Experts of a small language model.
Size: 11 layers, width 128, vocabulary 8192, 26M parameters.
Training: a variant of Adam for the experts, 242M tokens, 9856 steps.
Below are experts of layer 7 (counted from 0) of a mixture-of-experts language model. Rows are named router (the router's row for the expert), up (a neuron's input weights, with its number) and show model dimensions 0-127. Each number is 50 + 10 x the weight over its row's rms, rounded and kept within 0 to 99.
Before each expert's rows: a language model's description of what the expert responds to. This comes from a sample of Wikipedia text that the model never trained on.

# expert 4
Relational prepositions. Prepositions linking a noun to what follows, especially of, by, with and from, as in son of, escape from; also taxonomy labels like Genus, Phylum.
router:57 46 48 49 42 50 51 45 37 67 65 60 37 51 58 58 50 64 54 30 44 45 41 26 62 41 74 40 47 33 42 68 57 47 36 48 51 40 39 54 45 42 48 44 62 44 38 61 47 55 48 55 57 62 66 24 43 48 63 69 38 37 54 55 46 41 36 58 49 40 51 59 60 51 38 47 60 55 47 54 53 43 39 51 37 52 41 61 61 51 50 43 51 35 57 55 55 59 59 48 44 57 46 52 65 50 41 70 46 60 67 52 61 61 49 47 60 40 72 72 62 57 49 49 50 69 55 60
up0:49 45 50 35 58 49 59 55 41 84 59 46 47 63 36 37 57 67 55 41 38 42 52 45 50 50 46 54 67 65 25 53 56 50 49 57 56 54 49 47 45 32 37 64 45 40 44 60 43 39 45 56 37 41 75 40 45 45 54 63 56 58 48 54 41 34 62 56 63 55 45 55 43 69 49 42 50 52 41 53 39 53 56 53 52 58 41 35 60 54 38 42 52 46 42 73 49 63 48 42 71 33 70 51 52 44 54 54 50 53 49 50 40 42 50 73 59 47 49 51 54 58 48 61 57 66 68 44
up1:63 52 51 53 49 62 58 56 56 50 53 58 49 63 47 54 43 52 52 19 44 44 43 60 73 50 35 62 46 35 55 36 44 57 45 46 48 57 73 45 38 43 65 52 56 53 45 62 60 45 74 58 41 36 64 53 52 57 56 52 52 38 52 46 54 48 52 72 58 51 56 61 54 67 62 28 48 50 38 54 39 42 59 67 50 67 66 52 55 47 51 43 53 43 45 48 48 42 33 66 44 74 30 47 61 42 53 38 45 46 58 53 58 30 56 52 57 52 41 63 47 38 71 45 47 47 49 58
up2:35 29 39 55 43 62 55 49 45 52 51 43 34 67 50 52 47 37 51 38 51 46 50 74 40 52 60 37 56 45 53 49 34 53 49 43 44 45 49 59 62 39 73 67 55 51 43 39 59 57 62 40 58 57 63 54 58 51 58 41 45 41 55 44 39 39 58 41 62 49 41 35 39 56 54 53 47 46 51 56 52 27 49 48 61 44 48 42 41 66 64 48 51 37 44 67 53 37 56 53 35 56 35 49 45 47 75 54 60 32 52 66 42 66 34 55 48 61 45 71 57 54 58 26 55 45 42 46
up3:66 34 42 52 20 44 51 58 45 36 62 37 41 41 51 51 45 56 43 52 41 43 61 41 58 29 51 57 64 43 62 52 42 44 25 65 39 57 69 57 39 54 57 52 57 57 54 58 70 42 36 63 33 46 53 38 54 40 48 45 68 41 69 65 40 50 59 35 47 49 62 61 49 47 34 56 53 49 65 47 52 39 56 57 58 59 54 38 33 56 54 35 46 58 36 45 57 61 56 46 43 35 54 29 47 54 46 52 49 50 42 45 34 50 44 59 48 41 48 35 55 58 60 57 64 61 51 47
up4:50 54 51 48 68 62 53 45 55 74 61 56 32 64 59 55 62 42 45 64 53 76 43 39 40 47 59 35 59 53 65 66 58 61 46 54 57 38 65 44 49 53 60 30 57 61 57 46 45 46 47 54 54 55 52 39 52 57 36 54 46 38 42 65 52 61 36 48 51 31 61 51 47 70 76 50 45 50 27 44 32 43 43 51 46 65 51 41 43 53 63 59 60 53 34 47 39 42 55 65 52 37 51 52 40 50 57 49 49 59 58 34 42 70 45 52 42 38 41 56 54 48 47 31 49 59 46 55
up5:67 47 61 42 54 58 71 40 72 48 62 55 51 72 51 45 73 54 41 65 47 51 39 53 49 29 57 66 51 52 61 57 49 56 48 48 57 49 36 50 61 73 49 67 38 60 48 61 45 46 49 49 70 59 56 56 57 48 47 43 36 53 59 46 57 29 39 61 57 54 44 42 52 51 43 40 63 55 43 60 56 39 29 28 65 43 43 44 51 53 51 61 43 44 64 53 51 45 55 48 46 36 64 46 48 35 47 53 43 44 43 50 47 53 49 46 34 51 52 60 38 46 50 52 19 55 33 46
up6:58 57 38 42 41 72 45 69 37 68 41 53 60 66 61 57 40 61 50 42 60 48 50 36 47 54 46 36 50 55 44 65 42 43 47 58 47 41 43 53 47 68 44 64 41 59 38 46 41 57 59 60 60 45 58 40 45 55 57 38 38 61 57 41 52 33 38 44 49 47 45 57 37 40 59 43 67 60 51 56 48 39 33 39 58 60 46 60 51 41 30 40 55 40 52 75 39 36 57 34 56 40 51 52 69 39 46 51 34 46 48 56 52 48 43 57 38 36 44 54 65 61 64 66 40 66 47 43
up7:35 59 40 68 41 46 35 60 51 49 38 34 47 43 46 39 44 40 43 51 36 64 46 44 36 45 58 50 54 44 58 45 35 61 50 43 46 41 58 50 54 59 60 51 42 48 33 38 61 74 48 42 61 57 68 47 41 46 53 51 69 42 53 63 41 43 37 70 76 46 57 63 48 53 46 42 43 43 59 65 35 61 53 62 53 41 45 28 55 61 37 54 52 63 29 52 54 47 42 42 51 51 62 41 44 49 55 52 62 57 68 47 49 62 51 49 55 31 46 70 60 43 52 26 45 49 48 44
up8:64 39 57 64 48 59 69 39 32 46 38 41 25 39 74 50 52 45 39 42 47 67 56 60 55 57 56 58 50 59 50 64 52 35 51 41 50 67 46 32 48 48 50 38 70 55 39 49 51 40 33 71 62 45 61 47 46 44 55 54 55 44 55 58 43 43 45 52 51 44 52 39 50 42 62 38 54 51 43 43 48 51 48 42 40 42 49 51 43 42 69 69 53 38 33 47 61 65 56 41 56 54 58 54 40 56 55 54 49 46 60 46 40 32 40 58 63 48 33 59 56 67 60 31 40 46 48 28
up9:59 46 51 53 46 51 62 52 59 60 44 48 55 65 54 42 71 63 44 43 56 59 61 47 55 29 69 45 32 51 68 66 52 50 48 50 61 43 52 46 52 62 46 56 49 50 16 35 49 61 45 54 70 59 71 48 44 38 57 35 44 54 61 45 49 51 42 58 56 58 50 49 41 49 45 42 56 75 59 50 50 38 56 26 60 47 38 53 60 38 33 46 34 53 50 47 53 53 69 51 58 49 46 54 58 44 46 74 53 59 42 58 50 56 30 42 65 45 53 60 54 36 47 56 35 52 38 50
up10:60 44 30 65 39 44 56 52 48 56 49 66 53 57 43 52 58 56 52 56 52 57 53 51 48 58 61 38 46 33 52 47 72 58 62 52 51 58 59 21 60 60 48 65 55 56 35 44 41 53 44 34 61 57 53 66 63 37 73 49 37 45 50 60 54 36 26 44 48 67 52 69 57 61 63 58 44 50 55 61 36 38 27 47 42 48 36 46 63 62 51 45 56 52 43 52 51 53 58 60 55 52 61 50 31 35 47 43 45 61 59 48 41 52 54 58 40 41 64 70 56 41 55 51 47 56 36 56
up11:49 48 23 49 58 68 40 59 44 55 32 59 50 50 56 51 44 46 42 45 63 33 63 61 45 62 70 53 45 46 44 51 45 44 49 53 59 40 67 56 46 49 42 32 56 51 34 35 60 51 56 73 63 61 64 73 42 57 45 46 48 51 53 54 47 52 54 52 65 38 46 49 52 43 56 56 57 52 42 65 59 62 56 37 49 59 63 46 45 51 44 40 68 52 46 65 22 44 44 59 48 53 66 61 40 49 54 46 47 46 46 58 48 22 47 44 46 59 52 39 62 52 66 55 40 28 40 54
up12:52 54 48 31 37 48 48 41 52 42 50 65 47 51 67 40 38 62 47 37 49 55 49 59 48 54 42 39 61 43 49 59 53 48 56 38 57 49 35 44 46 49 47 43 68 46 54 68 62 59 54 56 61 34 38 38 44 44 46 57 58 62 51 56 55 62 61 54 51 42 64 79 63 65 48 61 42 53 62 40 46 62 48 52 56 42 55 49 74 63 57 58 47 37 50 54 59 52 45 51 28 37 60 48 63 54 44 46 43 47 46 42 52 60 50 36 67 39 71 66 46 73 31 62 65 43 66 55
up13:43 40 46 45 53 51 53 48 35 51 57 62 48 44 54 51 65 48 56 62 58 46 54 52 54 53 53 47 62 58 55 55 50 39 51 70 61 47 45 51 35 36 43 48 41 58 24 45 63 59 39 78 50 36 43 42 48 50 54 43 40 55 58 61 46 52 39 46 71 34 48 35 36 37 32 52 69 28 40 60 68 45 72 62 41 51 62 53 61 34 38 49 47 69 46 47 49 48 51 37 56 56 47 39 49 60 58 54 50 59 49 57 67 46 62 24 59 59 48 32 51 55 48 58 60 50 56 44
up14:47 45 58 58 57 38 35 33 27 46 37 45 40 37 66 55 53 31 47 55 37 49 53 45 40 60 49 45 41 37 52 40 43 51 60 46 47 46 38 47 54 48 60 52 56 49 45 43 53 55 50 52 52 63 43 41 34 39 69 57 56 53 66 65 48 56 47 47 50 47 51 67 58 59 53 57 61 44 60 47 51 44 61 50 58 56 72 53 55 43 43 43 40 37 52 66 48 56 64 65 66 78 55 56 40 68 59 42 50 53 48 50 22 58 65 54 64 46 45 70 39 45 51 25 59 53 66 43
up15:44 51 35 54 61 45 68 57 41 60 50 50 41 42 46 47 74 34 63 46 44 38 41 51 40 50 40 48 66 65 50 35 52 66 66 49 32 31 46 56 49 44 65 53 44 45 55 55 47 46 53 27 54 49 50 50 40 37 75 63 67 34 59 42 39 63 57 53 46 52 45 60 39 62 48 57 43 37 56 55 42 37 47 57 55 34 39 48 55 57 48 55 37 58 53 53 43 51 54 48 55 68 46 58 51 38 67 50 60 52 44 36 40 58 39 68 33 35 45 52 52 65 52 49 40 37 45 31
up16:62 49 58 30 55 45 51 34 51 49 58 51 37 50 40 53 47 39 47 46 40 71 46 39 74 48 56 65 66 53 34 46 58 46 60 47 41 44 49 47 50 46 69 66 52 44 42 71 55 39 44 40 36 54 35 61 47 49 57 52 43 56 45 53 69 37 36 52 45 31 56 60 60 56 53 39 48 37 32 49 59 49 55 42 55 53 45 62 40 52 41 61 44 56 58 50 46 51 51 36 44 57 53 53 50 34 50 39 66 60 57 45 62 38 62 46 43 29 38 42 58 24 63 61 45 60 34 36
up17:32 41 33 56 56 49 37 44 49 61 32 57 49 52 58 55 58 54 43 33 57 53 58 47 42 52 68 44 46 38 62 43 50 38 43 61 59 62 54 56 58 60 50 24 36 38 59 55 53 74 39 56 70 53 42 52 60 51 62 41 36 53 45 47 40 44 37 48 54 56 41 59 57 40 61 48 56 52 56 42 60 51 49 58 42 49 58 32 48 47 51 48 34 57 60 52 56 35 53 43 44 39 29 50 41 65 50 51 49 64 32 53 61 46 58 50 45 44 46 76 41 75 32 44 54 44 65 56
up18:40 39 55 46 43 46 80 56 59 55 56 70 48 45 31 58 44 48 29 53 39 47 51 37 52 43 58 62 37 52 50 49 56 60 39 53 44 66 38 46 55 74 41 63 63 50 38 54 46 41 60 41 49 64 45 67 41 45 58 31 54 49 52 51 63 31 46 59 52 53 31 57 40 38 43 57 52 57 62 61 49 48 39 45 52 54 49 62 32 50 52 49 46 53 53 48 38 53 29 56 26 36 47 42 37 55 54 61 51 39 44 54 52 40 41 60 43 46 64 39 62 70 39 54 52 63 54 39
up19:44 62 43 54 63 52 53 65 32 62 40 44 48 51 52 71 49 44 25 60 60 49 58 58 54 43 54 45 51 47 47 50 61 49 42 52 54 62 57 54 52 42 43 49 41 53 55 38 50 38 36 59 61 54 58 30 32 49 46 49 33 47 70 56 34 48 27 43 55 47 50 63 45 41 46 73 73 49 51 60 67 39 52 51 42 56 51 70 47 52 57 46 66 66 42 57 57 40 42 37 69 47 38 41 40 51 51 55 50 59 35 51 48 49 39 60 25 41 44 47 56 65 62 59 43 64 50 41
up20:43 48 64 43 46 54 51 61 68 53 35 50 50 55 41 42 42 42 45 36 81 52 48 51 57 50 56 44 43 52 51 46 37 66 48 37 59 49 51 54 51 33 48 50 64 55 37 25 40 49 63 43 54 52 48 59 46 62 50 55 50 55 68 52 52 52 25 65 56 55 63 59 62 45 32 44 45 50 40 54 63 32 47 67 42 50 66 55 69 54 54 59 40 62 57 54 59 70 53 52 43 38 50 73 54 54 59 38 49 52 53 63 55 46 60 56 51 47 69 38 57 50 49 48 41 64 37 72
up21:57 48 48 55 57 38 34 50 48 28 54 53 48 55 50 68 55 53 50 43 46 45 50 42 71 52 64 45 69 45 46 51 48 72 40 60 53 45 34 49 38 54 67 52 59 52 40 41 36 55 53 50 40 46 47 36 39 50 43 55 57 35 55 54 54 63 57 50 59 46 67 36 45 70 41 61 59 48 55 28 22 46 60 43 53 43 74 40 47 35 63 55 59 54 56 66 52 56 48 64 55 47 51 46 53 54 48 49 53 30 50 41 29 65 39 62 59 55 56 31 55 54 48 44 68 42 54 47
up22:62 38 57 33 59 51 43 52 66 62 58 37 66 47 53 51 44 60 49 52 47 41 56 54 51 63 55 48 55 63 48 72 58 64 42 53 40 57 38 50 51 41 39 48 47 51 55 49 45 35 55 49 47 58 40 46 57 46 42 35 39 61 37 70 37 34 65 54 52 70 43 37 64 45 64 43 56 55 40 40 54 42 48 49 64 42 31 45 84 53 47 47 44 58 56 50 41 43 38 49 54 49 61 32 58 39 35 61 62 63 42 33 64 62 51 62 54 41 59 47 51 51 48 61 44 55 61 28
up23:60 57 49 47 58 49 59 56 42 59 47 58 51 48 40 54 32 56 42 53 35 57 45 29 41 52 37 69 45 45 57 68 46 35 59 66 50 45 37 47 56 42 63 41 57 51 44 87 49 38 31 57 56 52 34 46 43 48 49 40 42 40 40 48 48 43 39 48 44 46 47 76 57 45 60 52 51 52 38 55 61 54 28 55 53 50 43 52 54 60 30 39 36 48 42 62 38 53 57 49 57 46 56 53 43 49 42 33 59 50 68 44 27 62 45 69 48 49 43 58 36 54 40 61 46 39 48 44
up24:46 52 43 42 48 45 59 51 43 64 55 42 61 40 32 43 54 34 63 56 46 39 50 37 56 46 49 62 41 61 35 43 63 59 49 41 51 38 53 60 60 47 43 35 28 44 46 51 52 69 44 50 57 29 46 57 46 60 64 63 36 60 46 52 54 25 39 56 37 40 25 40 30 38 20 66 37 49 35 40 65 58 61 39 37 59 43 51 47 43 54 49 61 56 53 52 59 74 50 52 48 49 44 51 49 52 51 35 45 63 50 54 53 54 58 63 56 50 53 62 43 57 48 49 61 48 52 51
up25:50 44 52 61 46 39 62 46 36 57 45 49 31 52 40 41 50 61 39 46 53 57 63 57 57 49 48 47 56 41 35 50 56 43 45 72 50 56 34 58 77 76 43 51 36 40 44 77 62 51 39 47 50 47 46 52 47 44 51 43 46 56 51 58 55 69 40 46 52 44 42 71 52 42 38 62 51 53 49 41 41 51 47 44 60 43 47 59 73 44 53 56 50 44 34 56 41 59 51 47 65 45 57 59 46 54 45 52 35 41 47 43 60 44 53 71 50 19 46 68 38 73 49 51 46 42 62 47
up26:41 52 42 57 23 60 61 62 40 60 54 62 37 66 68 50 44 56 38 51 54 57 40 61 54 54 55 59 41 45 53 45 41 46 46 54 48 51 52 34 67 37 65 76 56 54 64 41 36 51 66 46 47 57 57 38 36 54 57 52 19 48 47 37 35 54 39 56 60 32 39 48 48 42 52 52 46 33 47 61 47 42 36 71 41 52 39 58 49 48 61 27 71 61 51 50 47 42 39 50 60 56 50 44 49 47 49 57 40 54 62 53 61 52 43 64 45 54 51 39 49 44 49 57 54 59 59 65
up27:58 50 50 70 45 41 45 45 29 48 56 38 45 27 52 53 47 29 42 33 59 59 56 57 61 37 46 52 53 57 67 38 47 51 66 49 40 40 42 57 51 49 56 58 52 66 59 45 46 55 57 32 51 41 49 59 60 53 56 52 31 47 50 58 59 59 40 62 55 34 62 72 62 52 46 46 44 48 40 53 37 27 78 43 36 57 62 52 55 42 54 42 55 38 42 55 67 47 65 45 49 50 53 47 46 50 70 38 59 41 44 55 39 61 63 27 47 39 61 58 41 59 61 40 50 51 54 50
up28:69 52 44 49 25 63 50 56 49 55 58 52 58 45 50 39 36 55 68 34 48 59 41 29 51 56 47 57 55 43 59 53 31 42 56 50 73 47 48 44 42 46 47 53 56 32 65 53 37 56 64 60 49 43 65 39 45 67 64 58 33 31 39 47 30 52 64 42 52 54 51 41 47 57 62 58 58 61 47 45 61 39 59 51 31 52 35 46 39 57 40 47 46 64 65 51 60 53 52 54 58 67 44 55 39 44 48 50 49 36 63 57 58 58 57 47 71 53 44 57 54 65 38 50 33 57 48 41
up29:42 41 64 51 40 66 44 33 44 53 50 38 46 49 60 40 55 57 58 42 52 45 41 45 59 49 51 53 49 48 41 68 55 37 44 48 44 46 60 55 74 53 67 34 34 53 46 48 65 51 43 36 56 38 49 57 56 58 45 48 55 49 45 72 40 47 65 59 55 36 55 52 47 69 46 44 59 45 58 46 44 49 57 53 57 39 59 54 63 64 50 39 46 53 74 46 54 49 70 69 62 39 41 48 67 49 63 67 49 60 23 36 51 50 49 60 44 42 53 58 31 58 47 53 44 71 70 48
up30:49 56 42 51 55 57 65 29 54 41 37 53 40 26 61 49 48 46 59 53 33 54 48 44 42 61 56 50 52 48 59 39 55 36 62 42 56 37 39 59 48 62 59 27 45 40 52 55 49 40 40 54 78 46 48 40 60 65 63 73 48 47 51 57 58 44 49 50 44 57 44 52 44 48 56 38 50 71 47 47 44 67 47 45 46 60 61 66 62 58 50 52 44 47 54 46 41 50 41 60 24 42 63 62 43 60 41 39 54 46 66 38 70 46 42 39 51 55 59 56 33 45 40 48 50 59 31 65
up31:57 49 29 54 51 37 51 27 34 36 49 45 35 35 45 48 64 59 67 38 53 53 44 65 46 57 39 60 55 40 53 51 43 43 47 54 58 47 66 42 60 29 56 57 53 54 35 56 74 39 60 57 37 50 50 53 53 52 57 46 54 53 61 63 71 44 43 58 50 41 60 60 58 44 46 51 46 48 55 35 63 56 50 49 54 53 42 49 46 44 53 62 39 46 35 70 49 57 32 58 27 38 46 40 69 54 66 56 58 58 57 52 40 61 58 56 45 40 71 60 34 47 55 57 59 45 45 68
up32:50 54 46 51 50 43 46 44 37 59 57 43 44 56 60 46 37 59 56 43 50 67 49 47 41 40 62 56 69 64 60 46 48 56 40 47 36 51 39 29 59 48 55 58 58 52 61 51 54 54 44 45 66 52 63 54 43 55 50 76 52 39 48 52 59 67 67 61 32 40 58 38 55 65 53 46 35 41 51 55 36 60 63 50 58 44 49 30 43 69 47 28 38 49 30 62 36 68 48 52 59 37 68 65 52 54 57 62 46 63 45 59 42 38 54 67 59 49 32 65 54 56 52 52 51 50 47 37
up33:57 53 56 51 53 45 44 54 42 54 46 40 38 43 60 72 36 43 67 58 45 47 41 43 50 50 60 63 48 41 63 55 53 60 46 57 45 54 40 46 50 37 60 20 53 54 44 45 45 55 41 64 53 45 68 32 57 44 81 36 64 52 51 70 65 61 36 51 51 37 56 63 47 55 42 34 52 32 36 37 48 48 49 43 45 45 45 41 46 41 68 42 58 52 55 45 55 46 34 49 45 58 57 52 43 51 41 58 39 35 63 26 51 39 31 57 66 45 40 50 38 62 45 39 49 56 55 50
up34:53 46 50 52 46 32 55 60 63 52 36 56 42 57 47 59 37 63 49 46 60 41 51 36 62 45 58 52 55 44 57 54 53 62 58 52 48 50 47 49 45 49 63 57 35 49 42 33 58 28 51 37 45 41 64 67 44 62 71 60 57 48 52 42 62 57 33 36 49 51 45 38 51 70 45 56 59 50 49 40 67 54 57 61 59 61 50 40 52 46 34 47 49 36 45 55 43 48 66 52 57 72 52 63 48 49 61 24 61 49 62 31 47 44 62 51 58 47 39 79 63 49 58 49 62 33 45 64
up35:53 65 51 58 61 49 54 44 61 53 52 49 41 43 54 46 52 31 50 52 57 34 55 32 53 51 52 53 53 53 38 57 55 56 57 59 43 59 39 45 52 39 44 42 51 37 20 36 49 43 65 34 51 69 44 44 47 41 56 36 68 60 53 63 56 38 60 60 56 60 62 54 34 50 54 53 52 52 50 54 68 60 63 62 60 38 28 45 39 49 48 29 59 40 48 43 55 39 58 45 37 71 58 32 47 63 39 63 54 61 72 34 56 59 50 41 32 38 54 52 49 39 57 40 57 50 58 53
up36:73 53 41 59 58 40 43 40 39 66 68 62 42 42 79 55 50 45 48 39 45 45 49 47 49 48 55 52 61 56 50 57 33 41 46 54 51 44 47 42 54 43 63 46 50 57 65 58 74 65 38 47 71 49 50 56 43 45 54 47 44 39 51 59 47 38 56 60 45 46 53 37 53 44 65 36 37 40 50 72 53 54 68 55 38 42 61 35 51 54 40 44 70 56 45 71 51 64 59 46 51 46 43 51 45 67 35 55 62 59 49 46 54 33 50 33 50 35 42 49 50 74 42 54 59 54 46 42
up37:52 42 44 47 53 40 65 43 47 56 43 48 45 37 43 49 58 51 47 48 48 55 54 34 66 49 59 34 37 41 43 50 52 55 38 44 53 57 48 40 47 66 32 26 56 35 32 41 62 50 57 30 59 69 47 65 44 29 66 56 36 58 50 64 53 26 33 34 41 43 55 50 51 54 57 46 41 57 62 38 41 62 56 19 49 55 44 55 65 43 38 39 34 44 38 49 41 50 59 57 37 49 49 50 45 69 40 49 46 55 48 61 39 47 39 39 48 37 54 63 45 53 48 47 59 45 51 53
up38:36 60 45 48 47 49 45 38 61 50 58 63 30 53 42 54 59 61 48 54 53 62 60 43 38 52 58 48 37 59 38 50 42 43 44 55 53 40 54 53 44 46 47 43 49 48 62 44 43 56 46 79 61 58 51 60 55 49 52 75 50 39 71 50 41 48 50 58 38 52 60 41 55 54 56 37 58 50 43 40 46 37 49 47 42 57 41 69 59 37 29 60 71 58 44 48 41 56 60 73 66 52 36 55 69 64 52 72 33 73 44 54 38 43 54 54 48 61 45 51 53 40 55 43 60 69 55 47
up39:37 42 55 54 40 53 56 67 45 37 34 51 46 68 63 57 54 73 44 38 47 54 52 60 54 36 54 51 29 39 59 51 57 36 47 69 52 46 50 60 49 44 52 33 45 49 42 51 44 51 47 45 48 71 66 53 52 54 43 24 32 55 51 45 42 46 41 51 60 50 52 46 45 44 29 56 42 44 26 61 73 46 53 41 60 51 69 63 48 26 47 47 44 64 65 47 59 46 48 52 49 46 48 40 46 51 42 59 36 57 61 50 66 42 37 47 39 57 36 39 61 52 41 53 41 38 53 35
up40:39 70 42 50 44 40 51 50 52 51 54 39 25 43 59 53 63 61 54 41 34 61 48 59 58 49 37 34 46 57 44 52 44 56 37 60 51 59 63 55 60 58 58 53 59 47 59 60 61 51 49 53 32 49 45 59 44 56 56 56 43 36 52 60 44 49 66 40 40 50 44 40 49 47 49 50 47 41 61 72 62 61 59 70 36 58 51 54 75 46 41 54 59 65 69 59 59 76 56 35 65 41 53 40 56 59 52 50 31 49 40 60 41 71 51 44 49 52 46 55 50 46 64 51 68 65 67 49
up41:56 47 31 51 52 54 45 38 53 54 62 35 56 44 64 76 52 54 50 59 50 52 49 68 49 43 49 58 41 37 43 39 37 47 25 43 54 58 65 56 67 45 68 50 66 55 58 55 48 57 49 50 53 40 58 50 57 47 59 55 42 59 51 51 41 59 47 67 56 25 47 45 57 38 41 33 45 38 67 61 41 47 75 51 22 63 62 40 51 54 55 46 47 50 55 61 54 58 49 50 42 47 35 59 65 42 54 37 33 34 41 45 52 37 48 38 59 48 51 48 53 47 66 46 70 43 56 49
up42:35 50 38 50 49 76 52 65 44 39 62 42 50 57 64 65 53 44 43 50 56 37 45 53 65 56 46 57 38 43 58 56 65 47 41 58 58 45 72 51 58 54 58 69 53 48 47 33 55 61 49 64 62 48 60 56 47 41 51 58 43 31 39 46 44 61 56 45 60 18 48 45 43 47 27 42 54 24 43 64 49 60 49 46 56 52 43 55 45 70 68 33 40 48 52 38 55 50 41 42 44 63 46 58 43 36 50 57 42 52 40 41 43 40 54 59 40 60 46 39 48 44 48 39 50 44 42 65
up43:47 24 65 48 51 59 43 49 24 47 62 35 67 51 45 41 54 66 41 43 48 56 68 41 45 47 72 37 34 40 51 58 43 47 32 63 52 55 50 60 42 45 37 64 67 52 43 49 54 49 51 70 40 41 46 49 46 50 54 54 37 55 66 58 40 56 53 42 53 59 50 56 44 39 61 46 49 36 40 45 46 44 55 53 28 41 47 60 82 51 44 39 51 44 40 59 63 54 50 59 35 52 44 41 81 38 47 50 57 47 51 56 50 53 73 48 51 46 61 44 49 50 52 49 52 54 52 49
up44:49 58 60 43 51 52 37 43 57 41 59 61 52 46 39 63 62 59 51 68 47 48 58 34 48 56 37 52 36 62 39 46 52 44 45 56 53 28 51 48 42 43 44 67 48 46 53 66 38 56 52 58 64 57 55 31 36 57 41 67 39 43 49 29 31 49 51 51 58 57 71 53 42 57 53 59 45 43 73 46 56 61 26 38 35 39 56 39 64 62 57 57 52 54 42 39 57 54 39 37 54 49 35 41 59 35 41 43 45 59 47 46 34 56 42 34 43 43 43 39 34 55 62 60 41 55 60 62
up45:62 49 56 57 58 46 53 47 42 51 65 54 44 45 43 44 64 48 57 40 47 42 49 43 53 42 31 60 72 73 50 53 32 38 46 62 57 44 49 42 55 27 41 63 62 51 62 47 33 71 67 37 38 57 56 50 28 49 64 49 71 44 49 46 43 47 28 58 44 45 40 54 42 53 50 51 57 37 58 50 43 60 53 65 47 41 35 61 47 64 74 59 60 33 42 54 59 42 57 60 47 58 58 51 38 63 51 49 72 42 50 60 60 52 57 52 63 55 51 44 42 61 65 44 46 47 47 46
up46:39 44 54 46 51 58 33 39 45 54 54 35 42 49 59 44 56 49 47 58 63 63 38 48 46 40 68 53 51 68 35 40 53 43 35 51 37 43 47 30 44 62 61 46 38 66 49 52 67 43 52 54 53 66 62 51 55 61 59 54 66 42 51 64 61 50 42 49 47 45 70 39 64 42 46 45 53 42 61 63 53 60 51 37 33 34 43 38 54 53 42 65 43 52 40 47 47 62 53 35 46 50 62 55 49 50 44 61 45 68 73 55 47 53 60 69 65 36 60 34 39 55 47 30 62 46 62 34
up47:34 42 44 39 55 44 37 54 41 59 44 48 44 52 74 43 46 55 58 38 56 47 49 52 41 67 39 57 55 37 44 48 27 53 49 51 75 26 55 58 65 68 35 38 56 54 40 58 48 56 66 55 47 54 51 49 56 59 58 69 45 62 60 54 47 46 63 63 52 43 54 61 52 47 50 47 45 39 61 41 33 58 68 58 54 58 47 46 50 54 43 31 46 48 37 52 45 36 31 39 52 54 47 66 45 54 43 37 43 32 52 51 57 58 71 56 66 49 61 55 51 49 41 79 47 54 45 51
up48:41 40 41 42 57 58 46 52 51 49 50 58 56 30 48 47 58 58 70 41 48 68 37 70 32 29 62 43 59 38 31 42 40 21 53 50 60 52 48 19 45 51 43 49 40 56 57 49 70 67 43 38 61 38 46 48 49 40 46 68 45 46 39 54 51 40 34 63 45 60 46 46 41 46 56 56 59 45 58 66 68 47 44 40 58 45 36 56 41 49 46 47 57 38 58 54 49 61 48 43 44 52 44 47 42 56 40 54 62 40 52 58 53 52 44 65 32 50 53 55 52 38 58 41 49 70 60 53
up49:41 52 54 50 44 48 47 47 41 62 40 63 67 51 45 57 58 54 35 44 51 62 48 56 48 47 59 47 46 63 43 35 57 39 54 50 44 62 29 50 44 52 44 27 57 62 59 42 40 50 50 46 48 35 61 52 38 45 28 59 65 42 45 41 45 41 52 43 70 58 55 45 65 52 32 48 54 40 66 51 52 57 39 25 43 47 47 49 51 34 42 54 62 53 66 41 61 44 68 32 21 48 56 50 40 68 64 47 48 43 36 43 69 51 56 51 48 28 55 42 60 44 51 50 37 48 52 60
up50:45 60 46 42 56 47 47 38 46 45 48 35 50 42 49 42 56 71 47 45 41 56 66 33 52 31 33 33 60 32 52 60 50 49 36 44 57 47 55 55 61 34 24 58 53 46 41 56 55 54 49 51 61 54 40 38 46 54 44 61 69 60 60 64 56 54 45 64 47 56 73 48 71 46 38 61 43 57 55 37 48 48 52 59 49 56 57 51 49 65 71 48 44 52 61 46 54 43 43 60 46 38 47 58 68 47 41 35 48 48 45 45 60 61 55 42 44 40 55 49 45 61 21 71 48 71 44 42
up51:50 21 35 47 46 43 60 56 50 29 57 35 43 38 52 61 58 52 45 42 38 39 51 36 42 54 25 43 55 33 43 71 62 35 52 51 43 62 42 49 58 54 49 40 45 47 53 53 56 58 50 58 49 60 35 45 59 58 52 50 42 33 42 46 36 30 42 43 37 34 39 56 45 55 50 49 55 39 46 45 37 54 48 52 70 48 50 71 41 65 59 49 33 46 48 49 51 50 45 45 32 46 43 53 71 62 42 58 51 71 35 51 46 51 36 68 59 49 42 44 56 56 60 51 56 60 60 41
up52:50 44 48 58 50 49 50 40 38 63 34 56 37 38 62 46 52 52 55 44 40 41 62 48 52 53 40 35 61 40 50 30 41 63 54 50 31 43 41 52 58 66 63 55 39 47 60 43 63 58 45 51 72 71 47 61 54 38 55 55 53 57 66 59 45 54 38 65 58 48 46 58 56 48 45 38 53 35 57 56 40 64 55 68 59 59 59 31 63 72 48 34 37 48 41 53 37 39 56 47 44 40 45 39 64 46 62 35 73 54 46 57 35 60 42 53 47 46 46 65 33 67 49 39 57 51 49 50
up53:47 40 58 50 37 30 47 62 37 33 64 51 30 56 44 46 52 66 49 66 35 73 52 49 49 31 43 56 64 41 48 59 56 54 24 47 59 49 54 47 43 54 39 52 30 35 48 61 49 55 44 41 42 43 58 33 44 55 42 47 62 44 41 51 55 48 42 36 40 31 46 41 43 59 28 72 42 71 50 39 39 50 42 42 34 44 42 63 40 48 66 45 40 50 47 50 48 51 56 50 61 55 61 59 44 50 52 60 48 43 39 68 46 51 54 57 49 41 44 50 45 59 50 52 50 52 58 26
up54:58 40 24 31 47 53 48 54 65 33 55 41 37 54 56 42 59 39 54 51 41 50 41 44 41 74 66 31 72 49 51 62 64 54 58 54 52 43 34 49 41 40 55 44 38 51 48 71 45 44 36 65 57 48 49 49 48 52 60 51 44 38 58 35 47 46 60 38 54 55 46 37 50 50 45 51 48 67 43 64 42 52 58 40 52 45 32 56 56 32 58 51 48 63 52 71 48 44 56 65 61 49 63 31 48 56 41 64 53 51 58 46 58 53 61 37 44 58 58 29 38 62 58 38 44 45 58 42